config.toml
n_layer = 9
d_model = 768
n_experts = 48
experts_per_token = 8
d_expert = 160
d_shared_expert = 0
activation = "swiglu"
moe_layers = [0, 1, 2, 3, 4, 5, 6, 7, 8]
router_score = "sigmoid"
normalize_top_k = false
routed_scale = 0.707
balance_loss = 0.0139
balance_bias = false
init_std_router = 0.00672
lr_router = 0.000946
n_head = 6
n_kv_head = 3
head_dim = 128
vocab_size = 32768
norm = "rmsnorm"
norm_place = "pre"
norm_eps = 1e-05
positions = "rope"
rope_base = 500000.0
rope_fraction = 0.25
qk_norm = true
attn_scale = 0.0884
tie_embeddings = false
parallel_block = false
init = "normal"
init_std_qkv = 0.0142
init_std_o = 0.00335
init_std_up = 0.0142
init_std_down = 0.00205
optimizer = "soap_variant"
lr = 0.0027
lr_mult_qkv = 0.7
lr_mult_o = 0.872
beta1 = 0.95
beta2 = 0.99
lr_head = 0.00447
warmup_steps = 50
schedule = "wsd"
decay_fraction = 0.871
decay_shape = "linear"
final_lr_fraction = 0.0
batch_tokens = 65536
seq_len = 384
doc_mask = true
train_tokens = 429900000
steps = 6560
dataset = "wikipedia_en"
Below are experts of layer 3 (counted from 0) of a mixture-of-experts language model. Rows are named gate (a neuron's input weights, with its number), up (a neuron's input weights, with its number) and show model dimensions 192-239. Each number is 50 + 12 x the weight over its row's rms, rounded and kept within 0 to 99.
Before each expert's rows: "mostly gets" lists some tokens that are sent to it at least half of the time. This comes from a sample of Wikipedia text that the model never trained on.

# expert 3
mostly gets: " Label", " Jack", " Boston", " Bronze", " Br", "ová"
gate0:60 47 55 38 54 29 40 57 66 37 50 47 55 61 66 65 74 45 46 53 57 53 40 36 47 47 46 79 77 63 56 45 60 44 37 48 64 63 64 51 40 57 36 65 38 46 45 46
up0:44 45 40 53 59 37 54 72 22 39 49 33 41 57 55 50 50 59 64 36 56 54 44 45 69 58 75 47 46 71 39 52 33 38 45 54 46 40 63 62 54 53 44 50 39 51 31 60
gate1:53 36 55 35 38 66 44 60 37 48 50 21 78 58 64 48 41 74 50 60 47 64 57 32 53 42 33 60 40 51 22 35 42 52 52 47 33 48 64 46 43 34 57 53 43 33 45 50
up1:40 49 49 68 52 32 54 34 62 47 49 81 30 37 38 49 58 30 48 45 56 24 44 57 44 62 53 35 66 54 64 66 64 45 51 44 68 56 40 56 65 59 58 42 61 66 55 40
gate2:43 41 35 41 32 41 52 62 77 42 65 73 35 66 39 35 43 47 51 44 48 38 34 57 66 42 49 41 52 30 59 32 36 67 37 42 67 42 54 68 39 37 36 46 47 21 33 26
up2:59 61 39 45 44 43 49 34 46 68 29 63 72 30 40 61 79 38 34 31 48 76 58 37 44 44 39 55 55 38 40 68 67 65 78 44 45 56 49 45 52 37 57 55 28 59 37 56
gate3:28 16 21 34 50 57 52 40 60 49 66 54 25 44 59 61 44 60 47 61 45 67 13 43 54 41 60 58 47 53 64 52 53 58 49 66 64 37 51 54 51 60 67 39 37 43 43 68
up3:32 26 42 36 36 58 71 51 62 32 56 39 35 47 69 52 37 40 44 50 43 75 24 45 59 44 59 43 58 59 50 47 63 72 47 69 65 50 66 54 47 54 57 49 36 33 39 50
gate4:57 49 48 50 29 48 64 47 43 52 62 51 36 49 47 52 51 55 62 48 42 60 51 51 55 41 44 36 32 33 58 41 45 52 41 46 63 63 38 26 53 56 61 55 70 60 70 30
up4:63 51 63 67 52 46 25 40 48 30 43 44 52 29 57 35 59 49 22 50 44 49 58 65 72 32 52 54 44 48 51 69 58 51 58 42 49 38 49 65 36 48 35 52 37 41 22 75

# expert 27
mostly gets: "ization", "ation", " death", "ations", "ions", "ments"
gate0:50 29 50 31 58 42 55 60 54 66 45 46 60 44 56 62 49 67 49 60 42 31 35 48 59 49 52 51 47 73 53 63 37 62 47 45 33 42 44 62 41 53 44 51 41 38 36 54
up0:21 53 53 61 46 55 49 51 51 44 59 66 52 51 43 46 45 27 55 61 66 82 51 62 46 61 49 42 59 34 40 30 59 48 71 52 67 65 52 33 64 47 60 52 38 69 62 29
gate1:73 52 44 36 58 21 50 56 67 51 39 62 51 33 62 61 50 50 46 43 52 45 53 64 38 65 58 46 33 40 46 47 44 46 49 48 48 69 51 38 58 34 62 43 48 36 60 33
up1:71 51 39 51 48 28 53 47 56 36 56 67 50 30 47 70 54 46 46 47 57 45 80 65 53 76 65 53 39 57 30 54 40 41 58 56 49 72 52 35 46 45 61 58 47 36 72 36
gate2:74 59 44 28 22 48 36 50 68 34 52 54 54 58 55 57 51 58 38 32 26 46 54 58 40 18 66 34 55 53 33 50 48 59 38 44 63 53 17 58 64 63 53 54 37 48 50 48
up2:63 60 50 50 33 65 43 42 73 32 59 54 23 31 63 63 60 51 46 47 45 53 41 48 61 53 39 45 32 33 51 36 60 54 51 40 46 52 39 39 60 42 53 36 73 33 60 62
gate3:42 38 42 51 65 38 34 64 22 78 54 50 44 37 71 53 43 64 42 57 38 49 57 31 46 56 48 26 49 41 69 30 77 56 46 35 45 44 56 25 51 76 37 52 59 51 60 47
up3:37 51 47 50 74 54 46 52 53 35 42 44 62 32 52 33 59 72 40 38 59 60 49 41 52 50 60 57 37 54 77 55 52 56 60 39 44 57 46 55 34 54 63 39 57 38 56 51
gate4:40 62 60 51 41 32 35 27 56 47 51 69 60 58 51 68 56 43 79 45 57 52 51 43 45 31 42 49 49 39 59 58 60 71 55 70 65 51 48 57 43 54 62 64 63 38 48 57
up4:62 51 42 58 64 47 49 39 66 49 48 44 55 66 49 57 56 50 35 45 51 63 85 36 33 49 45 33 52 62 40 43 48 61 34 55 63 58 50 54 45 49 50 41 39 48 43 60

# expert 34
mostly gets: "th", " he", " the", " she", "the", " they"
gate0:36 49 48 34 63 36 61 40 50 49 37 61 60 45 28 41 43 62 55 40 61 56 33 43 58 55 59 65 53 64 46 69 48 48 52 56 36 41 55 59 69 59 28 34 63 49 40 30
up0:41 52 46 57 63 37 64 47 59 55 47 57 54 43 50 46 52 56 66 31 51 41 48 52 56 43 67 79 50 57 68 67 34 34 50 43 14 61 58 34 69 53 37 43 70 47 60 40
gate1:38 48 19 63 57 38 44 65 65 57 46 41 51 52 70 55 71 49 56 44 56 40 53 35 64 56 25 35 23 31 61 47 63 54 33 59 28 44 56 27 54 42 64 55 58 47 43 26
up1:63 23 48 59 40 36 48 49 63 46 60 55 47 36 72 47 44 55 52 35 71 45 41 38 65 46 23 46 33 47 48 41 43 54 41 42 33 45 62 30 31 33 42 27 67 52 34 42
gate2:59 43 62 77 48 63 57 55 44 61 49 48 61 49 77 30 56 31 45 56 55 37 47 43 46 37 40 32 67 46 35 45 39 57 55 56 62 49 36 42 42 48 42 50 41 34 44 57
up2:60 43 40 26 57 47 57 37 58 40 53 49 49 48 27 61 50 56 45 51 49 62 56 45 59 41 72 54 33 30 84 71 67 49 51 40 44 53 65 41 54 58 59 53 68 56 75 33
gate3:46 44 40 31 50 57 74 54 47 46 50 39 40 54 55 40 76 15 45 93 52 52 38 48 17 42 32 39 35 48 51 56 24 41 60 40 49 54 47 31 54 59 46 26 70 28 39 36
up3:38 52 63 29 51 69 49 41 63 46 58 56 44 40 40 47 62 30 67 70 63 51 40 51 16 38 12 42 30 62 46 49 08 45 56 34 47 42 51 47 66 59 51 34 61 39 51 56
gate4:68 23 35 42 38 31 36 65 59 61 57 44 62 34 48 70 49 55 43 41 39 46 60 63 61 67 49 35 57 66 56 29 22 43 52 43 42 47 52 63 48 42 61 41 59 67 55 55
up4:34 59 55 56 58 55 46 38 51 26 55 48 41 59 62 43 47 68 54 55 58 42 20 21 57 36 57 59 47 54 27 61 54 58 41 51 71 40 43 43 35 61 53 47 44 36 49 42

# expert 45
mostly gets: " |", "|", ";", ")\n", "″N", ");"
gate0:34 47 40 33 59 70 52 42 22 28 58 41 42 41 36 36 44 46 46 44 48 32 54 48 42 52 64 54 42 40 51 61 37 47 41 52 42 62 33 33 41 49 52 47 60 19 67 42
up0:67 74 55 51 44 61 62 39 67 73 43 57 38 57 55 77 51 44 50 40 60 35 62 46 42 51 70 61 62 63 44 59 36 50 45 67 33 38 46 61 43 45 50 36 42 59 43 64
gate1:49 55 64 21 71 62 40 40 50 38 57 33 41 21 42 42 47 35 41 39 56 47 48 31 56 48 40 41 40 56 32 57 67 48 46 40 70 48 64 65 55 52 48 42 56 38 71 57
up1:31 61 47 60 42 61 45 50 47 70 47 55 54 56 79 48 36 55 58 70 52 59 36 59 32 52 39 52 31 29 56 57 45 40 68 46 28 52 37 31 43 16 38 61 55 54 46 49
gate2:31 61 61 48 60 69 48 49 55 49 41 79 43 43 57 56 39 34 70 56 44 57 40 52 38 64 54 52 40 47 49 41 52 47 64 36 52 54 35 55 42 64 62 37 54 38 54 48
up2:45 51 65 44 61 75 60 37 56 55 44 61 56 47 58 61 55 48 46 53 50 44 36 61 52 63 68 60 56 31 44 55 58 54 55 36 48 51 27 41 50 56 54 49 35 38 63 40
gate3:61 67 70 46 56 43 52 42 41 64 64 40 47 32 63 46 31 48 44 51 69 62 44 48 44 28 60 56 58 66 37 54 46 49 67 53 76 30 45 50 57 46 25 55 35 61 54 30
up3:48 57 61 43 56 58 55 46 23 56 62 44 54 43 68 36 27 54 72 40 57 61 54 55 41 38 50 55 48 41 40 68 44 49 51 54 82 48 61 54 56 39 52 65 43 49 70 26
gate4:47 61 44 78 06 41 40 51 42 69 64 55 45 44 70 62 36 50 55 56 49 47 55 61 55 37 56 62 50 63 44 31 57 52 51 45 50 61 60 24 44 41 35 59 60 26 30 61
up4:67 60 64 44 70 56 45 39 41 40 56 55 71 61 40 37 65 36 48 45 39 74 60 44 53 54 48 60 49 55 59 66 44 44 48 37 58 56 46 52 39 58 54 50 55 61 53 42

# expert 15
mostly gets: " tick", " Carolina", " Summer", " again", " day", " back"
gate0:67 31 29 46 35 50 44 43 29 51 47 49 47 36 62 52 46 52 37 44 42 48 59 17 66 49 59 68 80 48 44 27 44 58 57 28 25 63 44 50 52 59 40 46 37 20 66 55
up0:47 31 25 46 46 69 42 48 39 33 62 57 64 34 51 61 63 69 57 66 34 40 51 41 42 73 67 62 43 40 52 63 40 42 34 27 27 65 59 20 58 55 47 54 76 68 18 39
gate1:68 47 46 47 42 62 40 53 62 50 51 34 47 55 38 52 53 45 51 65 28 44 50 46 30 30 50 48 63 70 48 51 56 62 43 61 83 56 45 55 55 50 75 63 41 57 48 52
up1:65 51 58 61 34 57 37 46 61 56 39 54 51 47 49 65 54 35 47 71 69 41 41 12 58 45 55 49 60 53 55 52 52 49 53 60 38 49 46 48 50 50 42 39 77 43 67 33
gate2:69 45 53 42 64 32 43 42 68 44 51 43 49 48 39 51 64 42 40 72 44 41 54 53 46 50 36 58 42 47 54 58 28 62 24 58 26 28 37 36 52 45 53 48 48 60 52 60
up2:49 44 71 51 36 52 38 50 53 72 69 55 29 59 53 54 64 48 78 51 43 54 58 68 44 41 48 45 51 43 64 44 61 57 49 64 59 76 73 40 46 48 44 37 49 72 56 33
gate3:37 61 48 37 44 55 65 43 56 59 53 63 48 48 51 45 48 43 80 52 59 41 68 72 89 46 41 54 52 37 18 34 31 53 60 58 54 56 66 44 58 48 49 59 45 79 50 66
up3:38 55 58 60 48 60 56 57 43 46 37 29 62 46 50 55 40 58 50 40 25 21 75 32 28 74 33 68 40 38 53 44 52 24 41 62 59 57 60 53 51 37 45 52 54 68 44 55
gate4:28 70 28 38 50 31 38 52 60 66 64 44 60 45 38 57 17 44 57 38 51 49 38 52 27 52 64 48 59 61 25 46 52 39 38 61 34 61 32 61 56 92 44 27 48 22 49 65
up4:60 49 78 62 29 40 61 46 61 25 54 46 52 46 58 47 69 59 37 66 57 58 54 64 68 39 53 42 43 55 73 53 55 40 55 48 71 41 47 59 47 06 51 52 71 66 46 36

# expert 11
mostly gets: ",", "),", " and", " but", "\",", "',"
gate0:49 48 41 62 57 39 60 37 73 30 48 61 41 39 51 65 39 47 44 49 44 32 58 37 41 60 37 30 50 49 39 53 48 66 68 31 44 34 45 14 42 40 50 29 43 37 41 57
up0:62 47 51 51 40 51 45 62 22 62 45 57 56 47 68 44 60 43 56 50 40 60 35 61 59 57 65 78 51 53 46 47 48 50 48 62 45 48 43 72 56 57 68 60 47 57 54 44
gate1:56 55 51 53 50 54 63 54 59 47 72 48 27 46 26 42 40 36 62 34 37 41 39 47 51 53 47 77 54 56 66 49 35 58 58 32 47 48 72 28 52 67 52 39 56 49 19 45
up1:36 50 87 61 48 43 62 68 43 53 26 34 44 57 47 53 44 57 56 35 57 41 33 51 52 32 38 56 59 45 32 44 60 45 50 59 49 57 40 75 58 57 60 65 50 33 65 50
gate2:67 30 82 48 48 33 35 84 42 23 58 47 82 44 37 66 54 73 63 48 44 57 52 45 49 43 60 51 44 27 48 48 49 73 51 51 09 49 79 62 42 59 49 60 51 53 48 48
up2:28 57 35 54 43 47 63 19 66 87 50 51 34 56 57 28 36 24 42 46 51 39 60 44 55 58 37 41 66 74 40 51 33 26 52 63 50 37 52 33 53 46 78 54 72 34 55 54
gate3:63 47 46 46 51 51 29 59 46 38 47 77 59 84 41 35 65 69 52 47 50 64 50 47 58 47 33 38 33 68 68 41 36 54 42 56 38 48 53 56 68 56 33 45 29 69 41 49
up3:50 47 49 58 38 50 29 42 68 47 40 50 60 39 45 47 45 48 58 25 53 25 61 52 22 51 65 56 67 30 40 70 40 42 51 49 27 37 32 49 51 54 78 35 45 63 41 82
gate4:59 32 48 44 47 41 52 69 55 45 76 45 51 54 45 25 48 36 50 50 40 63 38 37 42 33 34 43 42 52 38 31 52 47 48 31 66 50 46 33 63 26 46 49 50 49 51 39
up4:51 63 50 57 58 73 50 34 46 54 34 52 47 42 57 78 48 60 66 46 52 27 60 51 70 44 55 51 65 53 65 42 46 51 67 56 43 65 42 50 45 73 63 52 53 47 47 58

# expert 47
mostly gets: "″W", " MF", ".\"\n\n", ".\n\n", " York", "=="
gate0:66 58 43 61 40 51 55 30 44 45 53 46 46 53 60 64 44 67 40 50 46 72 37 30 35 60 47 34 53 62 54 40 52 37 65 50 64 53 41 62 45 35 56 38 62 36 44 41
up0:29 48 40 40 52 38 34 50 53 57 46 58 46 35 42 31 64 23 38 69 51 40 61 60 64 54 45 59 49 47 70 61 53 61 43 52 46 46 80 24 55 74 53 76 44 62 55 51
gate1:44 55 77 53 29 47 51 53 53 43 38 43 45 66 35 43 23 50 46 26 42 47 71 51 40 61 52 35 42 33 54 57 45 48 37 61 50 47 52 51 65 44 61 46 46 54 39 59
up1:41 57 49 43 60 53 52 49 39 43 67 59 51 33 66 27 69 46 58 57 61 53 44 43 47 63 53 43 62 40 42 42 52 70 34 53 53 50 38 34 49 45 54 71 58 37 41 48
gate2:51 71 80 53 49 39 55 62 54 42 64 64 53 46 39 49 46 54 34 55 55 62 41 48 50 40 33 51 38 60 58 54 51 54 60 58 44 53 41 55 54 53 25 41 43 54 48 47
up2:45 71 58 44 61 49 44 40 61 41 33 60 52 52 60 49 49 44 61 38 46 55 48 55 47 46 39 36 46 46 52 57 56 38 65 41 56 66 61 66 64 58 29 46 51 50 44 42
gate3:50 39 56 28 44 50 72 32 64 49 70 49 55 43 68 59 55 47 65 53 55 42 38 59 58 55 70 49 71 32 54 63 45 72 68 33 43 38 67 58 60 43 51 63 64 52 56 70
up3:62 40 46 41 58 55 58 37 50 47 50 35 36 30 69 46 46 55 60 59 61 42 54 60 53 64 61 39 39 47 54 28 44 65 50 51 63 41 62 70 50 46 43 58 86 52 65 49
gate4:43 43 29 52 37 37 58 46 34 32 46 43 38 38 52 48 68 66 52 44 42 64 29 50 42 43 58 53 65 58 49 42 46 52 59 48 58 69 44 65 47 34 60 58 51 44 59 47
up4:43 46 26 56 46 54 59 52 36 42 46 38 29 38 61 46 76 67 51 59 35 60 29 56 48 56 56 50 60 50 52 42 39 37 55 58 59 61 34 69 45 28 64 49 62 44 49 34

# expert 1
mostly gets: " family", " Carolina", " city", " European", " national", " Angeles"
gate0:60 47 27 62 50 42 54 35 36 53 22 65 43 38 51 29 59 61 52 52 53 49 49 46 44 55 61 73 46 61 57 42 56 36 54 40 52 50 40 68 58 61 72 51 48 73 39 35
up0:30 39 69 49 42 46 55 61 50 55 50 30 62 38 50 38 40 54 36 56 55 47 49 59 60 46 46 45 56 62 47 47 43 54 34 48 55 38 45 55 55 63 40 41 42 38 63 55
gate1:60 48 42 53 65 67 44 55 57 43 57 54 43 62 68 59 30 31 39 62 61 31 35 42 47 51 71 51 53 58 58 62 56 56 47 55 54 50 76 42 62 49 62 70 64 55 65 62
up1:44 61 41 47 45 55 55 55 60 52 58 59 31 46 27 49 57 53 65 49 71 60 13 61 43 41 38 66 53 62 52 31 35 47 37 33 46 40 53 35 50 42 40 45 41 61 57 57
gate2:46 53 42 72 65 45 34 55 49 53 61 62 39 27 40 70 60 56 53 55 46 54 52 70 37 40 49 49 62 59 29 26 41 62 52 48 53 41 42 38 54 75 56 54 69 74 47 71
up2:56 52 39 55 61 48 50 65 45 45 62 79 51 65 67 51 22 54 40 36 54 55 26 55 60 61 53 39 71 56 60 57 55 41 66 43 44 41 52 46 44 37 53 69 52 27 49 43
gate3:43 35 56 52 48 55 53 53 58 57 50 48 43 54 61 53 62 65 65 67 43 50 39 50 37 50 39 70 55 40 47 69 47 40 55 46 59 59 43 45 47 44 60 80 28 48 48 56
up3:36 56 49 44 57 65 50 48 55 60 48 47 53 63 53 48 65 66 53 70 50 63 40 59 39 45 33 42 61 54 34 46 43 37 40 60 50 55 51 54 51 57 71 62 33 41 48 20
gate4:60 59 64 52 48 50 33 33 62 35 31 68 41 34 19 58 66 46 73 49 41 66 67 37 45 48 72 46 23 42 39 31 63 44 72 50 52 53 29 61 47 42 56 56 47 56 37 58
up4:30 43 89 44 82 62 39 37 60 55 71 79 62 64 56 46 63 46 29 34 46 56 54 51 33 33 59 46 58 59 41 48 50 52 50 44 43 56 30 49 60 57 37 45 46 76 52 46

# expert 10
mostly gets: ":", ";", ";\n", ");", " •", "\","
gate0:48 45 45 41 45 39 45 50 41 56 49 56 50 36 60 38 60 53 50 46 49 37 36 69 48 43 48 46 43 35 69 56 57 47 64 49 49 32 59 18 58 55 50 54 27 55 66 53
up0:62 53 33 45 35 47 40 47 43 51 42 59 74 45 67 39 42 60 47 47 41 52 61 46 50 58 43 54 54 27 59 48 42 30 63 49 43 37 47 42 59 61 64 55 31 56 46 70
gate1:54 56 49 45 46 38 51 55 75 52 51 54 50 29 57 45 48 62 43 63 57 41 49 69 39 58 57 56 69 47 38 42 75 47 50 46 61 52 41 58 66 32 46 60 26 64 47 49
up1:52 51 45 54 60 35 61 45 72 52 57 65 45 34 50 45 44 61 50 40 37 41 56 47 66 31 67 31 52 56 31 45 60 46 52 58 44 29 59 53 52 31 26 50 41 48 56 61
gate2:34 49 57 46 46 53 49 62 38 43 26 51 58 50 48 48 28 62 62 56 55 22 10 79 31 44 48 59 62 67 69 44 46 53 81 59 51 48 56 51 53 29 40 50 69 39 46 46
up2:45 47 42 52 60 44 47 41 58 59 45 48 43 52 65 37 67 37 60 32 42 50 76 58 49 48 55 44 44 51 64 50 70 56 49 51 52 52 35 53 46 50 58 50 42 44 62 47
gate3:40 36 51 55 45 74 57 61 62 42 65 57 62 46 60 20 48 40 46 29 59 45 50 31 50 27 53 54 41 61 24 63 52 42 33 51 44 35 64 41 63 30 70 43 68 47 52 44
up3:51 49 57 49 53 65 46 54 48 38 58 44 52 45 63 36 62 40 67 51 44 70 43 49 58 47 56 50 50 72 23 53 56 45 45 33 67 47 86 52 66 37 64 53 59 58 50 43
gate4:42 79 46 49 35 22 44 52 43 58 63 51 66 61 51 42 49 90 62 49 52 58 50 34 49 66 59 61 42 51 46 44 60 60 75 65 40 70 30 49 55 58 56 57 31 59 55 55
up4:61 41 74 47 49 55 52 66 38 51 56 56 54 59 50 53 56 37 34 50 44 78 86 68 54 49 46 54 46 58 55 50 58 53 43 55 56 42 51 49 17 40 57 56 46 61 54 64

# expert 42
mostly gets: "(s", " Roman", " tick", "-STARRS", " information", " Piper"
gate0:48 42 58 49 48 35 44 52 54 51 47 32 62 61 65 76 51 70 11 59 53 33 64 43 47 42 51 49 61 45 45 60 61 16 44 46 79 41 56 55 49 38 32 64 17 47 18 40
up0:45 65 62 58 46 39 49 70 63 47 69 38 36 25 56 33 45 56 54 55 58 44 65 53 57 64 41 32 49 57 32 61 54 46 55 51 49 45 67 59 55 78 47 38 54 33 35 38
gate1:71 45 53 41 53 41 38 66 50 55 33 42 32 18 64 26 38 29 47 45 54 72 51 51 41 59 30 47 51 22 55 25 47 52 54 39 48 62 50 41 64 64 50 28 43 66 42 56
up1:24 64 52 59 61 71 43 61 36 70 63 69 72 67 39 75 36 72 43 89 44 39 60 43 56 54 48 41 61 60 44 66 37 49 39 60 40 33 56 48 33 45 47 77 60 43 58 26
gate2:31 41 34 65 76 26 69 25 41 47 46 42 53 62 59 46 53 61 49 47 60 23 34 70 50 49 37 55 63 25 52 40 27 61 53 33 51 52 39 39 55 42 51 39 40 47 56 66
up2:60 63 64 38 41 55 32 66 76 52 36 53 48 29 50 62 44 43 41 50 38 62 70 33 45 50 54 49 52 61 50 65 60 46 43 58 49 51 53 55 29 63 41 42 58 57 47 27
gate3:68 35 46 52 52 51 50 48 50 60 54 42 35 41 63 41 59 37 54 33 60 54 44 67 36 39 62 58 67 48 48 59 36 51 39 52 59 53 54 49 60 45 41 47 55 59 30 58
up3:33 50 35 53 48 27 56 40 66 51 61 43 61 48 67 69 46 40 63 69 53 53 64 58 63 34 71 80 48 53 72 47 51 53 47 57 60 66 58 30 58 47 34 39 72 62 66 35
gate4:65 51 53 53 61 34 59 33 60 52 27 45 49 58 71 45 58 42 63 65 50 34 56 44 32 30 32 72 75 66 48 55 49 58 35 55 50 69 67 39 49 59 64 44 50 57 46 65
up4:46 70 39 45 28 50 60 56 45 53 66 51 60 56 38 69 48 48 60 39 51 49 41 57 45 39 44 70 59 42 36 41 51 48 44 46 47 62 30 48 45 50 43 41 53 62 39 60

# expert 41
mostly gets: "\n", " |\n", ")\n", ".\n", "°N", ";\n"
gate0:51 53 55 62 48 60 54 44 43 38 70 37 40 54 44 43 60 39 52 40 50 39 66 50 50 40 42 44 48 22 39 50 40 49 58 60 40 52 70 43 39 58 33 46 42 59 65 35
up0:53 43 58 36 54 64 39 65 51 46 52 55 76 35 51 31 64 49 45 55 52 58 37 45 51 56 45 80 50 60 64 48 59 36 43 44 48 60 47 53 63 43 46 50 41 55 42 63
gate1:38 31 38 53 49 50 45 26 46 36 57 56 32 35 71 41 42 52 49 56 46 41 57 64 38 51 28 50 70 47 28 52 58 54 23 54 47 29 64 45 56 34 37 38 43 42 57 48
up1:38 49 53 46 53 48 52 61 47 28 44 57 29 38 50 55 51 58 52 65 23 67 51 75 43 43 76 46 34 53 63 33 53 82 58 82 48 63 33 26 70 40 50 50 50 53 50 54
gate2:29 39 56 53 56 48 51 71 67 33 53 44 40 52 58 57 46 60 44 62 46 23 32 58 47 46 29 29 85 41 50 35 50 43 50 48 39 43 55 28 50 59 56 53 41 58 47 42
up2:59 64 63 52 51 41 27 23 46 55 43 49 73 44 56 55 52 55 52 61 55 87 82 43 56 51 42 58 27 61 57 43 56 48 42 55 53 59 38 75 44 36 47 54 74 50 57 63
gate3:35 33 63 47 57 47 50 42 33 43 39 43 50 43 45 52 53 52 45 43 63 54 48 36 48 50 50 55 53 42 52 33 61 66 60 22 57 58 55 62 82 47 51 49 55 29 43 61
up3:50 61 45 56 64 60 48 51 71 44 42 52 48 55 49 56 50 48 51 59 57 49 55 63 61 58 58 58 43 39 43 70 40 37 71 61 38 53 59 38 43 49 26 63 51 62 49 41
gate4:63 69 37 55 49 52 46 45 53 51 40 36 29 49 34 52 36 47 69 23 52 50 29 18 46 42 39 52 25 41 49 72 41 43 66 46 60 43 67 52 52 52 38 39 31 65 62 59
up4:40 59 20 54 41 76 44 64 53 47 45 42 42 52 36 69 38 28 42 33 65 53 31 45 42 60 48 47 72 57 61 48 50 47 60 34 48 57 58 43 32 34 46 65 42 54 41 56

# expert 13
mostly gets: "″N", " own", " commercial", "ization", "°N", "ová"
gate0:28 49 45 51 47 43 37 31 61 35 45 54 44 60 60 50 48 31 46 42 45 52 61 51 40 41 57 61 43 63 45 42 47 43 39 48 61 45 59 58 49 43 51 58 27 64 48 32
up0:43 44 64 54 47 55 50 42 63 43 40 48 53 64 60 35 34 48 48 53 36 54 52 59 46 41 58 58 45 71 26 40 66 47 41 64 73 42 48 56 56 45 44 54 34 43 33 21
gate1:48 27 50 64 63 48 40 33 61 59 56 60 38 71 40 59 44 42 41 57 54 51 56 63 58 67 33 61 20 54 37 30 49 68 33 39 42 45 57 43 44 42 53 38 46 54 56 30
up1:47 42 37 39 61 57 48 45 56 50 45 64 40 39 48 55 38 48 56 36 50 53 52 50 21 46 53 42 46 47 48 62 57 37 51 49 44 59 35 47 53 45 39 60 47 30 51 59
gate2:53 53 32 46 40 57 43 50 35 57 50 56 52 47 48 43 48 53 58 42 34 41 39 44 60 53 39 57 33 54 41 42 53 46 55 44 17 50 31 49 42 44 41 49 54 62 39 42
up2:31 32 47 42 59 51 58 68 34 58 35 30 48 51 55 49 36 43 60 44 56 63 54 58 48 62 71 56 53 50 46 41 33 34 50 69 50 42 48 51 63 52 57 44 45 62 45 66
gate3:59 38 44 64 46 53 51 62 52 55 36 50 62 58 68 53 73 37 61 45 46 36 34 57 36 32 33 51 56 64 43 42 35 57 54 37 48 62 28 46 35 38 53 26 40 45 27 56
up3:50 43 60 47 48 42 44 38 36 39 56 47 57 42 35 53 34 62 34 39 36 62 41 37 57 36 48 43 51 46 53 43 67 46 25 50 64 46 44 52 46 43 33 54 70 57 32 63
gate4:49 47 22 48 66 41 38 58 50 45 68 37 58 79 42 61 44 41 44 52 41 57 58 73 54 35 59 45 73 64 45 40 37 49 53 41 34 28 71 33 59 55 65 50 41 46 63 52
up4:64 47 67 62 36 51 57 59 36 52 36 58 26 46 50 38 63 66 43 56 42 38 47 40 30 71 40 41 35 56 52 90 59 49 46 54 61 62 33 68 43 46 42 57 57 52 28 42